Below are experts of layer 6 (counted from 0) of a mixture-of-experts language model. Rows are named router (the router's row for the expert), gate (a neuron's input weights, with its number), up (a neuron's input weights, with its number), down (a neuron's output weights, with its number) and show model dimensions 0-127. Each number is 128 + 32 x the weight over its row's rms, rounded and kept within 0 to 255. Numbers have three digits each.
Before each expert's rows: a language model's description of what the expert responds to. This comes from a sample of Wikipedia text that the model never trained on.

# expert 3
Description: Short everyday nouns and word starts for objects, fields and activities, often after "a", such as car, bar, medical, ship, design.
router:099085167116107100066131171147067084177099133111175099144070078116139143077124122140111103114147107106149088133099107110143093130137173092155082137189111090159092096152136132131103162099117149157129111114123122122164073186156183121121107164150099119085123088088113152164123108100144127074135130145182228154181145124122107133054110117173085116118164162186175163107122118109104158123142
gate0:152137135106107110088112146216108123127029134091108089146097118166129173040143098188135095124118091108123128138118102131157143124103152118132104117108072117155127149136062137120117089151128074137130117118109144141121066156113156095093091106158141173143112095104164130183135154124132086148105191114081167115187167144060149107074113180154111104130190140151091092127155136110148153168156
up0:091144138141214116151067120082125131148143192193075174077079117160107131150130060138160160096201163137098134140122095117166114114119060064143093107151133110101126156069098091124187197121112173087110097084160122117137138087121108127073169134126171110147112129081081126146089116115136138102097149157113120091176159137124118094074140147053138137193114145059160145120123124155131161162114
down0:133114093116131159147117153128082095194121120070160156102164147145145166157119136181158128099125145133084126167134124130150090177139130107165094076210162160138141151179160116132134193147112074100137075092117138101096158125191142157150079159114197135116149142090094096184145108124154107153149202110194197142055114077149102170102126118101106172133127165075100134139158098156087158181098
gate1:099069115138169099089147193190147206193156143103167068141106095157126165131136116130101133129120186096122089183106115074148079165120168091137114106159090106147127157139103126155193121121128170110108149176132137148164119112116124131164133099157164139165135110145125190159081131157063072061160123105141140150194060178179136109154098113189115118080100110108088153115124127134060095112135
up1:125107146150108110129123151136158092111105130107144161113174124091097108092084161148062116165085077099140171088193071138157156086090158132156131172133158134114135143109143129101049132155130089104194077116127170137101137143103159104086156158135105137128136106123140066064128114140137103148125127181133118151129097141094086164097167137187140130121149154147142084150144173118127146139135
down1:174144075176153112100091196105137177124131146162165118119135105153155102130138119162127168129159188124166124140172105146205061150132130150173124169104152160099181145152160170168156106120133090155080132115128104124125192091088087155142150114120132203097103139088114166145113157160111163097122119137104151133120135122094099163135171116142149186083109104109105142154131131166158103124163
gate2:109080115120091150128138088137098120199142079128147118128077102115123123100111170105134151100167103118135100122121185089094111101095097153087062124067169137155120107103122190085069097085134128157083186120122170130135104192180100180116156118088175112055103171155131128164158078088133159105200070125140165145123155112072109134142116130112177155163115131141117129079136110178142131150164
up2:080179172112088123097149142080084133125132091152142160179166122175164082127143124099133160142128155106120119128111124140088164112159165104121127130152094119124111113155122101100184165134128128127198095081138178102101162084080113105094177118136124159160109113101071140120082160131133044090098135071052101099141105106112099135123165116126159098152147110164113104126180105130075114024163
down2:140168113176099117134102139127129090083193129117147120138139117097146110120165060130123134151122103096151054126142084163129107178132138172150133114146122094171153128099188122087108138115091123141127099107155145134175145141130175081122067120161142087066136097133178102097089147101117136138055127136134070089175184116106149149076129188141162111169187174050133171150116121105072086092106
gate3:150077138069134105104138145162104165130097100138116057188109143127146134111106096174141124177141079150141116100143104136152170147150133087155144136148112143160107097113091118135144108167180101169088090065155053095107123127154171086113080123099161121097132104119143149165174140068124123079093128078117178111121155134152063140119155098116069068082238138138140170114086135117138174073168
up3:102176132140089133137145131131150088118138158108151151129149100163098130173131116103121074070113166072139135157112175119165130156135140121114088106108163109132151126130150150110095140086073118117150139181111203122150113108083118138108141137165058067125054113115092131098093132148144131174163111136132062148170147132069129150121082139143149142167058095132132082137139114154117073142128
down3:154105192134168125093136115084146180153120112101154108156140162178115141115138148121146156136166140142120143165103132111173098103156151091144141095109138132134176163193102130137115105112098143077128092033162057110118165118140088122146137147164168126118144106141110053099149124117147108088172123121091203127066098109182125106135125103134090168171160100138116107125155064144093134125145

# expert 28
Description: Place and organization names such as New York, Toronto, Stadium, Records, plus capital letters in radio call signs and airline codes.
router:097109152138155111098154178140116151161070088119159179119104097134151066138129131154113104093162103127174119169103089106173142102126146084149056158149131119148089085124163126100132155097132090166132132103135064102119079102113144083109094143142091113048154087127134172160143129112148107099104094090155235169164116114113113188095149113168099094130156139179206136119125063082088126121149
gate0:128112075108088144062114123116086111118159150091101093156115181132089131091129125125145157097097108153149126145171156106159106117177110104123148126101134118097079046100158116048144179086073159194121128122136117192145085146091183070147086120193136138127063042130124137128091169130141089110029117120110107175110132130142090129093123105114052097116194186140111125151116209128108148114207
up0:144149132122128116129131146099131175121153101095155081103171113067111105122075161171171082091077182091103085137156103146174135146157173137156120073204089149146089135158184098138107113130195113153059120158132139120115141155134131124144160097103089191161157141148157159166103160083148174123160105075148186111181174139151134175148175117155147121093136075143100150131135146074193185098117
down0:078122195063167102100142131160147139101131102117184082095113090109141092154140097137173203136118125125110071117156128161113132096161114179123149115143131176129135115067152146150131146149144111110165152156164164114151128199169112202098196151069120092139144069115197136121105132089093133135172084122162130127110070118143164136106096072078138118110150104119124114127080145118158146131105
gate1:116077088103141087127025093160150083155156081148099112063109152152134161150034105137177156120152104134133114140111120137132116130117094139093102167124125134173139140103172129095183121148152086095115134141140192126054136115138136133134149109162148177187168095132099150118109169124117150083154097076092183183176092136116084123162111101062097139127170161059154138102132150122118162128172
up1:122131161072110180159191159058099173098145187179110122134131137083067121144222054102063171125094115183155096101149177159156117131150197098149171102145118098128128156125167124168111113093118137170150145119131147144166137194129118087128043128219100096112110093078142138124187140105145131136152083137161091181141127118135168137140114177162112105141088092167105071096086103125105147131103
down1:176125118131095149050126147174117146146096173133183104099081179090139132199102146175184084123087127142188110125108149150138133135135114143129157142123121134120156125118110115103086155154055121194114024106113137128123081145081122091107146146110139080119094116062156088095123147144131088169149156171183067115086114055155178132113133136157183121086168087108091106094110139073121091176114
gate2:125138133146166143111102109154125081097116152123121139132142163137128110085092105125076137110180110144185112122080088121175089132126117118121094167096126087063167109124109093104156115132102092080110188105190065143207133083215107130124141158146102163100137130181085148152144110098146098153142185108123152169129144121093081100159127066147138082122133132111190141099123165080191116210144
up2:143163128111159149136181105169120122045133068090120136041130117162133091105093105112105173143159141151175094098192172135121155113165103134154103101159159112071126181117155159153002113117103085180187209124135145107124105157101143139110115149132114161106152133116188059176145103157059225133134115162081120142143063152122102071163083153125080118165112178160144136124130124117169019153154
down2:117119141111128099217124151067136173163124153121055124097079132124180139095125107063079124167118113145113133079150166165162096136109155121127102093117157051144101139176122174111115153126116121146108099140134151159113134080111146122221135140062062124127166077185115116137137137173094147133112117147106137142126181134030132161154120115131126117125078180228108138099158141091155139118098
gate3:075128117100129098118107062166124064162117111107182115124084089139159109112128100186173082165129138136162121116115115111075131108082107134195115158132169169114196120193094123129112149097148180115055071171123093170151112146156099028105138125154157167152125147125130112114121153162118130139122099071139047135123127109093134099101155102108131132075136131191151159195171070092135125127112
up3:177043136127094120127066155129070119114086132110077115110211136141149138157170073116145107074134112124092177132108115113128154194118137112161124132158101114138111100057116151169153165137164141149175154114140207132117066157105153170147114128091163127113114189140136159091119090158100101134097102141038133112104170149153150073163128116123110144180153136100116154109147124167106211105138
down3:064132095100136066062092096119106089126117164180136122120115129132129139129134092103099076123100152140144145129143120133174182129130140121147144147140072143125182111126093182087130106131111153121154142084116158166084123173136162107154096147186123109125114092130080054124162112126094131131091121080063082124066140108130170166156062084100117114117060108147111194142157071137115173143098

# expert 23
Description: Word pieces inside non-English surnames and place names, especially Slavic and Spanish endings like -ović, -kov, -ska, š, č.
router:131124137097170094109127134109126145146112090130136094122106125157123138116138109173123107091147143115166114184102109146193121123097201083121062126163139111149102111118148085119142170089158146159084069071142100081137079121089145132117117130149085109043167098102106182124137169127089151115119100121153216156163112089113132162062114118153096096120129102124206157139113110062122118171169
gate0:131097111160101174100140118095143167166144150126144154129164146107161207184123160159141121096136167135170088124128097141215100167143106138132112147154133120130127146115141120172152072100143095103136130112165155150174081139105073143142165171141156181117099172132153156103155130092073090075100145089139111153116149126202112125119148074150121137136162166137131115093178166152075073133164
up0:114102108179076112129130134066156105175063149077130151132099094140177141122122129136160139122173146050134093079199123087152112113097096130163123092180073134125119209114144139106111117083156146188107190133092144119221150165106095148124150137088151153137114088157066112111139107135058127121129146095130153078095131078094067071117153083112127126118119171073142135165136115127068095137179
down0:132057135173027146090157104128067139051166156135099089098153157105142148108142204158143115112092116090130165119152096143119132124166100137163130147127088105159113101151073143124091112100141152123081140139183154156128154130115132169069103154099120118145125138115136117127129072103146178113136102174167123130135170159084125136127153118107084144186130135105145144148067113094154139076124
gate1:157076102124139104137070134154125064161113126182146116119174154153102127146178112117105146167108149162135151127140114078102160065097137100090110115132116109184149118098188187159126115123128102140121063157149101133146180113154169158165159176131117149115152114148128130185111118093134103102203144108135153145111149139105126099096105128142143140048158156136062123144128170068151148164140
up1:124164106128127135114142105150151094180128125168121172109060142094126146115135142140124189171150161157117153161137145055062120052118105112152123074143105101089165138201089115134101159063122123166122123095093148153099104137130109132101187117158098076170148127167145096173087142153121152099128185119074140134097153121137118166138062150115133132180143163138142092117116118100112154102176
down1:105145126100160151158101081121105155151148166099058117097201148158111151057118136138076092122107113151083139130205109103129141139115133142162141136134155146196091117107154187139163148146166107106121089169079063097143120171126093138082154159088085145122112140148125189141153126132119074111184135129185136106120106145149106152148142131111084195142129159104169171080154118165159119134167
gate2:139122090151176179100150150149117134127109216151145145113209142127092063172086156145173118124154119151133145119091093151113094134160082127162114066134092108137117093102153091158140102122119128086091076149123144155178090190094152163109162168106134138105140161173126169148151112135171149143125135124179159102136134088115118114115157126114144166138145189107114111158074084194127139190072
up2:127116064142178164129083098134097139133133127154108109122147147133180136082097174171168111133079111132090169115133124114146118128111122157153163101129182151139076166133076093164131169145125122125190167144110186146100146139146117152128159160122166162111084126151161138133116168136106082064120129188184123165121136097081146118094119124120136175121129118096190129117125161182102077160095
down2:157116127094174095174150100191143041110167162063098151088110025127090178189135094081125113185125112126133092133119113092131124129071065201199115124159144140122153126109139207102118154180094120104153114140198107162116128156138082140130156083098112149137128148162124079093110118188156136158120169132083122161121152170122184056078103166098114140124102099107086091080115149111096137104148
gate3:101067088200152081095138123099166110174143085096103120138120103134160147087126095157111130138154102118193098131161125148081165168093135079131113158039060106110167141113122162090104099097098172216139059156163144144178156110153090099119076117090202089151129095127132147174119115131103128058173153159162134101157152131093077106098076111107077094086144122129080148125069142089121144211150
up3:082079171125139196101119110152126198125182147161109132159208139111096028108113174083137176124091057065176099124205136162160124096104145169091135136177081095105095140120132099182140112075074159120191112122195202064091095130139167096113048152049132158126131145059159134128146127198159166141119139176105114099178103151144110129119110174162145161093152094140179124191040141141094134161120
down3:181108145136175125095128150160154210179209128134125135094129057107141167152086128107116111215083176180156098154095148079135042144158137105179160138103159134095135128101098113103117097108157132151099129157141154117084066136056105114093127135162153099144054137123082077126096131136164134135074137136096085127138118104157129165126201103116131114088126135095073131127119158145079108140179

# expert 11
Description: The leading 1 of four-digit years after in or an opening parenthesis, plus role nouns like President, son, author.
router:137105148126111115098123154185095129139094072106175113111122092109068141100087094163122114176140135088167087170101109077179104118159153104163091191125126135184095071128164141107137120120119144143128101139139116123126100123105166087128096132132085128059113093101132174139060152091145131099137117149179099162179081111086114123081104132190105110109148143167194174111090118125092122155147
gate0:172063119172109117098107157109142165154088098094148118105188091145119067146111093146153090124150152093141145127136113122142147156105172161115080102166116147124121132099150129104166155120146132144124116142121073178098162108091062148162138104161126157121130113157102093128141107137139147156105146133129146088201145171130151137116110074138099106142145101116132134083084114138151114151152
up0:119146145101166125131122132096096045118154091116109135138084145143155213147076092138184157145082107188131087132193136117156140165124179122106112146090102127107133181154082136101107131158155147128057115181141148123124054127148172141144104188153105138157118086107124101111162157092122077115156120151180130130070104117153150112171171127108113116069118075089112135146146145125140164102090
down0:186104145102124152252100139147190128032088113123134131115110109089132124102119103153143136141137113124069163111066126113108108174154131132145133070049110121069199150106092134092147085104142152132135071155152196144070133166107117025147160144091133079123171101053130135095055118161107149069132095115119109108136151146086137067153137157117163123191097145181151117102157128144076131145111
gate1:111141037171133121124101149142131159101159148135094100159103140124131068090112137128175139132130124170105098149196145123136196177178166091096125170132179149108127139103099112050128118090138126171133098131149146201102159122144185140175181151172149146139139075089068134142101139085124087104161159103173132146102199130137134077137175131117099088132174134143099141142115074124078125087194
up1:088117118155099081118147117132168175173119149117110179165151147152137117138139101159109128138130107078099084182105138104130084142134165155150088155131103143136126131112150130156117082137135157143148150146120129145094103122169117135121134118160110085076129107145105074166088105148151072123145160127088168175119119083075132164111112160173152199142124114143153151055065116120081121124122
down1:138115147171155157164106157084105122152151143122176163167067076120103070070150127132154081131130185136099121130115106108157103131114072166081124083140105148085132045107160074142159144108111128135103118105157090148095118137117209159106119184119176158154065128158084155083103094173133086126085174138128141143088143095149120128140110140114103120135141085124125079166132163152104144104119
gate2:169044113154122135110082052194076109135114131140173063166135141110162155126136178143094111127143136119174135121111170057140130131178119123147104084114150129149158070172205130150149158105079116173142124077159132111111110155117143067159161151183060150106095120137071148116164131201118132110156134061114111161120159126120118099046126150148093140153144127127181157209130146142121148105149
up2:107064105201112151140074112162135112174098082142138117141212127141177158094135078098065103122150140098156155088117164079148122128133111177100140099132168140150181140192188126197142158154069151158158091117152126107094109186081101056160138147143100162114135129193120153074128202179141145166185075113057103150159140168114123121128078145148089220086086130142158165146189144143101157123144
down2:138115171085139120253145133175097132164178130113126128127184116122174149142160146124163121099077128162156147210115163147126152094158139181165139081159146087115151095084096124140118113140114121183135115094154060169095099134116140136082132135127095142091128175111226185094148124102177141126182117176130102103163096122118111123151203108074141145119079106106151167127133136172194134112111
gate3:074114126130149126151132097126155110087159130035178124152155141135149171154113192146116115113149086160120132150103162117170123195182082111107135099148112091180126141074135150146158136108121135125116082091149162123107085163098178077093130107122125090128118175138176116137133141109093148129110115101071143152183134129081121077143124116169154196117135107087165106160172118168153181124118
up3:140100159099220106159121148144121108134113059162155126124109112158120087049137092126042121140150079078122150140081149149141164156153101141100114126109100109129171133106107116095133110080128143071118188168129163111108172121083183138145046129139103155119098144122181168136125107099158168148178057135106116123135095166094146081090156112160135174102127116111174113083105144135153064045134
down3:128144152114194121197132115179102165089105083133146132148128152143060125079103073154169099143103129113104136132070085113144133104106119161091151176184100160119142059078116152136157119138065075162115199150143128158141163105162113131077112143106177177132117106083151113150052115113142177088111155163140102128191063139109116085095144145164136108107092068127136128140080090143102125145107

# expert 1
Description: First pieces of split words, often a lone letter like l, r, J or p after a hyphen, space or line start.
router:154143155125119134096137138130093110151117142067101158099084090147089153123124167185146067121157115149154132112135105130179146139116129039138062114147094119168048096128152139097116169130125131167144092097143125108150076156133177106160108123160111100086097065103122128143116135084116148090151102119162214166159087090074151142105075105151096137152129137137172171152102111061108117129142
gate1:104161130113126131117085118124095213162158133072137202169166115136128069160119179063133129092131129133150119156101145111167124166086149173158143149140144139096175126089134079167130182155192151141152161120128106095154100145095081128156158123087075194070137149133163193132177126076121123186099108124130105210097102115063108088104144135167135131142143136131100102112186170129139140172117
up1:129052132154140118114140164173160085074094196143088081052115124137192129130224141092114184146145100085137160133152157123046087124167151114144075118141054111118159119149146132127111075165108131089100134135114178118104097143148153092089117134162169127110101103167155172119108136101096154094133142094121154097146113153147154105194132134122161093044150130141157106142102126113100141161113
down1:118149095120171128155131156135192053143106165135070163188086107147115120114132092147132087163120152083086180167153105096138141138133110070126145172133146067167176159110077107155137091129143159076088185131125107143120134168156084084186127082095084086057120084142158146165131157110155095119088115115164127146122077108200170103153128113164119140144131091088156137111099103078151168135127
gate2:116106111115138151098136085179105141121174115086111146113162138091105205118088143148161117158073061094118141132133147141216151101112111086133127058114062174096124115161106113085130115132091071119142152127156136095131146119103135121069117095088106120148105129112130151145109100108100103085160154148189169186128117146132160126135126123091134139089165114140073089168147085110175132117143
up2:174107092155150056115083160036078085124111086089150078145133178151115155132153113101115142079171132164204161171087073099100063110064197123097189140104148111129162104125151105080181180189109160136114132104098132094140171149090111136158125147144148157086085156092143118112139113201136137142169075192152076154108161120157068126136103159101118170150106138086131109153102118145136150187084
down2:129183132132089099142115133111110094133066142129137079111091167144076129108103081152115129126122205129141126122148156078129135121175130088119096119184103191152092176156107146125135027191169048141092138071181064188101105142146134172175105136058128087138100113110162147089148099096137094092149110075160162131113165162053171105108101172133136142161095138115098146104130128172134136123144
gate3:085106171168062160126105115081101159075139119137140175074116090103148139161150136187122113174121106119091165141131093131071104143082099091119090156131152127147093111176090082117142116096106123174097136111179165192223115085119187107186082084173177102135123110144079110087127156096160163075125118111119161145089119123074118153176138105156039177123107167183140136112075171152161155120075
up3:093147107129081129111098149094108152176123078108076144145131140086135091123137099081108134119123102150136152085163180129133095120136159176111143138145164091150142141187106107145092140076082140137136078109088099172090110109117149175144144110114051137114116139090103142086143126107162149126182166140083107120100160125103088122101183073124129118119122124140169153123141178146124147115128
down3:135117071205032090174151147107122115106131096101188101068103128137149104085141108172160163161120158067101162146098148142095101155092109158127090108106107115130089110174108090096119127133104129105067163063163119140160099094179127114117116159160128167144161134077104083079149134107171119080118155147116090137126112112130128097166071143148054095184141139146145113111193130132151137144144
gate4:096128120133111118076152082055158152156164129091141149108153168103125176095159131148118121113083142115092097138097124136199170125135147094128079095163164181096087127152101091176161111127105129127172127131086137151125119152159151109217136083141157117112161171158109133100103171180070134140180104054140107117074140151117145121155193149144077143113113082104148164068110203128139108133134
up4:124096143132171114144083189061116151129130046167106117125148143126130077114128111142131114149078123131164152151120152147127113181080139090151198138165137160064121125092128066105153080128123132067152152124093146152117103149059151209146103114147111156100102069138132139064160122115187103193121084135127184131137096095187117193145184119176153114100142122128128115140189111123164135088154
down4:110127108106111190195162166180128155117068086134154109149187143177092145135129133111100111118119159087179156126140130154173143182143109165130069193097144074150102102096133111128152092122106184087124102134085142099114122197154147127152124170090213191182145141128120104117126139159133145180119174105133088142103117083157146136172172142098204134161134102144137159096090163117105102120114

# expert 6
Description: Middle letter pieces inside non-English names and words, often with diacritics, such as Sochaux-Mont-b-éliard, Strømsg-od-set, ş, ü.
router:138117152096146086094132144103107113120152130108137098148147054146115136168146149174134128111116123124178121141097086145129150079122196060177098100159111077138122097139091111094121154134131134101068131066120072081123087116120146122097132125122095121080135102126119183128117133088110167136080122150110237167160155075104162149056134115158102079104135151149183186130096078065123156165137
gate0:138092107151097137126105167098105092147131141152146136142144113143156133147138092118184162146114118166129132119110149155136133133166085106107101150143157192180101184164141091161141169140033182121113148127143132140101165174196101031147137096137128102137152160140147151116159148113117097106116098107197171150167059087144105117120146193156092168081134224126072158129106117115126129189094
up0:142144093165143162112133148163095077138135110086087088138172169159094169114096134152114064106126159103104162103134162147177092143057127146172110110148112119066128187108100151101125144092144162173116068156190160124102113170159163123111147100119114082081143149162109087176081122132134119114160115084167164148178122135192087117161120133100124099120126117133082182187184118109171126145107
down0:124106062121177172091152105120111089120121141117116128156134128121153160130161138141176115094118108098143162081114090184129154154144154082110184137160041121180138151124175112117108144069109151129149083146113144105112139108124095137131112092141084122129148094096073175125120129067135171129162074105175124134107111152122133162122086116074139124119109168110140129138110087075142100171093
gate1:059155144129112132114134139181100064129177129142097087163152135161110155137190160166059125118122077134115121137174128105141090064163131076118093142154091130185162108132127128161164182130141181143147089174151111155118105132101164067099125163122101138120107108151169122101107128133179096111106149144085129144139108128179115162098136133163112185071149180104127121165135129087093106152114
up1:135081104089144057143090103124088101169097110100111123146063175149147155070124156126167203121186140152157106079104096124125103122104104093155140179094133150093120120093149109092081093123133147095126112150070095163127140094121154117101134154126082126102122119128096109151092086069162095056168084116104172058177126097081110137104153155083143077117120114186138152166167155124105149116136
down1:082117114082197107146134093152105195134129119125110114091070128190152141081090070152122152133101156155122136157119127090166193110173158080130133124068124118084098166049137139102141175147167181143095124089108108131137088073081143124099140141203204100153126092081165100113129160186118121148142136107148095105080121131181111143098101136125042127151186122161157128142111086165142154140121
gate2:080149102169154075138125147102148104115137124112160095177212140125162152143162148197198118115094156099186134127113181112157119125199218085204132080138166164134115144086133093121157136135151197107140140131122121177117109139083134113121139135112115129121121128147173159082068170132136198144181101101136096120111108113096115128132151138154108106152127068115142125153115119110120152164155
up2:170080140102142181130165088126136133104151084144063101102135125157100135115095158153147114104161135130182115109098118104125203221126125146105196145137141071140118119225159119066099114096108108145156111154142129102143149146135147169156128172089131159139144105098132145108148177120120122180100110126096093176126179077150141142161156094101138085084158152084086140083192108169128106093135
down2:122133085135134137149091067198122092148173143171120131171137079123109146133143118135108151203156141142199112174141071082118171124119085078139159196101125208131151151113152116093109161198101138138138183112144101128127150133134132146137116106184052063105147152080094145099144129186107115124177189118131083091216163123123131167094178023202108120092067151140143114164119136170108129151148
gate3:107141062188154103088183210127160108167160159102199101155180096112126120154085065101110076055162109059123122160132095138154122097107148148073125142141126183137125158176120121138116149146121140105147134109171107156165102124137128151152118153149140120111196116141090172151104148130140133094174154126150141190127120163164091119109187122157161134100100195146138174122144104129158119105144
up3:131143179109130126135103141096160101101125110146128110076125164108106118100161117103066123096162126147142102153091162105111174153107202092203068157117130075083120078086132143125088126108160168154137156187091128118159136139162123089152086143115119141095032092136115084188161107113123102148132096082103162130162190150111125161112103075148090056115180104092108172130080178135108159142151
down3:141190145123122137160161095115181096129102094113112112110120120096147083116151178114141105149125116112065070122106158148128109095152145078114124151128121134100122059187170124133138110144155150114073106077135169144107115136129123131155136088126115132134106138173146170098145101162176226071128198127128177155052048097139138126125137126144167152070118106058149117121116147103077176139209

# expert 7
Description: Periods and closing brackets or quotes ending a sentence or list item, often fused with the last word, such as ers., ing., ).
router:140096114142161158093143143107092136139098172122182119129095078132111124092088145156148089115162140174150095143096113119200152113207167076132083157123120097145105088135143160073136143078128122140109129096167076093125080114127176138129087132185117074033122106116113174120100166081128130112095119126155119172174141082088136144106126120168100121120173154182181192153124127099100144141137
gate1:107191138186120092116082082111154077119163129174106170127130133131112163116158147122144104099183139137109080112055120129156130083123127116122103151165086172125108122095132087145152135150061208127135098161109153174168155151146128128098187118089143170159147145128137114144082122207129080108169160141162106120104080125120123145087113172214135167105156158124180147186196124181116100097116
up1:138073138073102072135101203125089144103090097091160114135167187119181093128159127123131174176180112091167151125149155049075128160093135128154127089140183096177095114127112157108071085139170064170196135164161078104101096107123108113194118095130060091102129072160142148121181120089165100170109142120092163127136138135153112155125102096116137107156094138110107144124151111112081169104177
down1:110098127154057118118132147141081095100152117091151111148149138071179123095132146139137095125113116045178128086124130099162093143126100079102142104100157145131152114087119109096110162101098128136145090188108114147118121102139166063140141118093170121097159106106170160123097139149115115178135135074091255139149095087132119110159119102121077145170108219119112105116115129114109140140109
gate2:132037115173107143124076166109175164145084133131086074080160120114149160058102152128134088142137104102132132104098185100150145138117080149149129105159132155168134157112098178064147170087148159142136106147133174149121158135102192119160140068092140139060116040103146101078122148144175144145119103114113109047136094119116148086127099125153105152087132090191111121146147160111169157157142
up2:067134211075129128148088145150081130122118097159188129144145198115146109091122116099122143173101173138098112155115092123142144094115118079150166084123158088110106090138147143156047090186156097113107152158105103122173129126183134117161139137138113123175119221078082116163184110127185172186098084160154147134087115157115140127128060076121203154156130105102091113132155154081147157153155
down2:165127064129106118132168124128087192130172132117155096135142090099123086089087148100122145133047157095113141078134118102093115110117161131109088152118121167135126132129074156160160135155109165136189092127132124115100082115101178097131085110131126142121136101148077162104130137120141092134182053139154129136149123093153113116089146052083109109146127108115140174153098111116131147116106
gate3:182081131132130050097170126187108125157120135140114137170059077117149140174181163162112111077115144113083097120105158105152167146150202112092089112156094107093152141121153159051165134174135184142172117121159115097099131173118111161158112129096107081150206094153156125123130140109063054113144034171188109128099159126128152190092104147083117120165167083111201157143170131148137122064128
up3:140115132112105162152143136088143140152175140135131091188129160076089180140180141151141112108098108145135079122062112141196191130137134162086113077186122111111132100114123172074092123097128109108107119145119159026129057125142111110160112110146119224134114067152108172142111111082053122164139098137178118153123139206147171123152071141088124121174147128091135146133106143115120135141171
down3:134086171185039184156123167108115124138110124168131184120105155089088092120181192111105100111176168183113089122158168091132110139140148032076101124152120066130143113120118086105124098104093148167158086139139186151163183126147158114130111145163117132157131153099157176137123081118116136107153134173113039191151142117152102126129160111142154133136110161137114087123141161132107124090142
gate4:147058116098160182129147120149132138063070139144122096123133105118092103160122132150132176148131111130152186185119182110091129128113103148137108184131116076184080156172090121094057097071138084130076123115111107126150148083179166143093095079137161076060109134118131119137123114143114128127137098117130142172090118171203111143152152136075154160114100168182089129070066134124115186103111
up4:113113119024094084109117155130147107153170145177141170154162126087151164108183112129158125099022131172126108186092115078092116141097157086113107074156167115120154053065109160141110069158168139076144136100160125117116116102124115079189155123099047176137132165108125149184121101076120140128128174137126149123129193169134081100083143115135123087115097129139119129137167071118130106146129
down4:096075124124171103149160145111162071150116108138161132122142181088147211140147086120122152137116173189138099123110107140135141127147198174157130106118123143150061168096180127142149043125163112115103147080134178129115137143113108124154162120122135156158170141169119130084189103053121149142176092137183106071134095130139124096117059182119127142145173058114093112129165140145196105126131

# expert 8
Description: Relative pronouns and sentence subjects in expository text, such as which, who, it, they, plus plural noun endings like -ings, -ations.
router:116095167083124123088149152143128146168084094100151132131135094126103102107096099130109088139165133067161079155096128105171118106152154067141079152154131141173073094121130131103125133089164094165089162108164095110123071123146160184109138150124132142046124095095102181186120137136127096102115089121160181147198093110140115151098140146195110137129217150150175139144090132092101141145198
gate0:117140115134137094138132119083154114118123148101101103137159111142132098167143181162145075106179092195128124163082114121126197127158177136113065043138108095154130117141120106140099186137110163134107136132144166173158102196086129085190154087170074113092183136126140137162124080161183171116160122181107129117119139089125177142098157148110074123150115147108162080113164089085094191198167
up0:124117112166114107156169157129086144152040114104136090095113112160107057148182138121132142167151101130109128148137170094093193177129105100141129103099135135091164130157129186148145163155072095150162095191144097173104141121105082063194163148161160120131183114089124123163194126176170148100082155153127069117137104187164109179122145136134170140160110120184115134180126143168089159200124
down0:173140115119115107240104097158123150106085088113102116058094107111112134141123138118124146162150151122088093173130123098154159152134158141173135108163130108062124128099123128208142145151117118109111126141159147136065090092084119116111077148057165124097134096124156157127156115112190165140129123163097141118125180111153085154155138201169117173168084170121060101126118080154159121217123
gate1:150105120179191119114171169130148164170146121129162182154125150183138121148130115136096059098145091131149125114055098132172051099130121111172111131190081122118123133058104069097117088114108115117155113116136100132121157166105133098120143073166119137110161130104195161132095098156122133085126167148157116138114129111122074111068174122130149143148122109217119110091149120108104123161152
up1:164143106139137125052100129110123147120184214187067072158137150091106138083074162128105161150129141187145048177138141146141091149170130124130100137125160142095166074189096148195140179148144150130092077087106123128149114129121092093125104137074089120098100134159140144094128202154100161175129189078094141152147108084087151136180069121119107129098161118153120151116205109099138149134125
down1:116127152131133122124170157095076117123033152097125077108138118161167158103078131172121045100138142078120119140110129127180096135145127127147145165156178123084114183128165112130102094191148128119110150147112192142093118060061124117168061125142084133152144146131146145130101161111142180099130111101153185089160156090111108152094111111181097169109140161160142158152121157088126139147102
gate2:149156115168114113072097129160184092204144078085139119150119170122113119195099083147149060125089131138124131111108168133164117141174117141153159170110099162137127172149138178130079133150116197172097110116154129159118141146124129101131126103147125188134101091094139083136132141171131121164157126060166125151149122219117142163191128142108141050113115057107107083069107165120159103191145
up2:022199154127138059140178159143120074109094127118166106162105123179127169123207168171160109066126154154118133165062066180079160128106076107124122123138126095111095138163107167113136132081120145127194154193112128116166085109171061119139114112123144141135165106041133108150140076173138154109102115103127172139118058129132133097114143126206189125126117176102130104086076144191110095120103
down2:091141088132116160148145135083143139088152131146168191132135106122168095149117117135181133170154086108111109111151169167158148134185149167089088103167092113132123120153082159117136157113117126112102107121153122163077057160158099143130105107151108111129129188075136112128223160189100142182098106126111153148113155102097088142126118165129059099118126140139116125119074136172189131132118
gate3:127089114097152144054159092156119125161114117135094083117157120133175133078055087134050133123137137083145147175091162170110187135175069130151126113139169152130150112170118108161118115179076133130163147137161159156175069150070123142117092125076198145132145167099106116099116167168112138123186088198134085133143107169157153155148160104130092103142146131114165164112084094118106127255155
up3:170156113138108117154111147114115146124145159163148198109102077133096133199197172181186178154141114160121141066147045124187130131083212090091092065119113103150106142088120135118126178058151129152145087117111049140103178142192087118084123114148077104102128086146099106117156069129139080142040140138094165114120166123118108143109146162111175131118126134143136067100187106137135080045099
down3:090151138155076151096156144174184116113096108043138144140149157142141176147138142140123071109172059159109158069129081160149106139168111121094027108179126131162135122150119124102121118112070203158148113079116118122088164143143135116140109097133109115146080100102123198130134115140194140132142158199117106141134115095139121166087131170183096120157164162186103117109144098090125162079150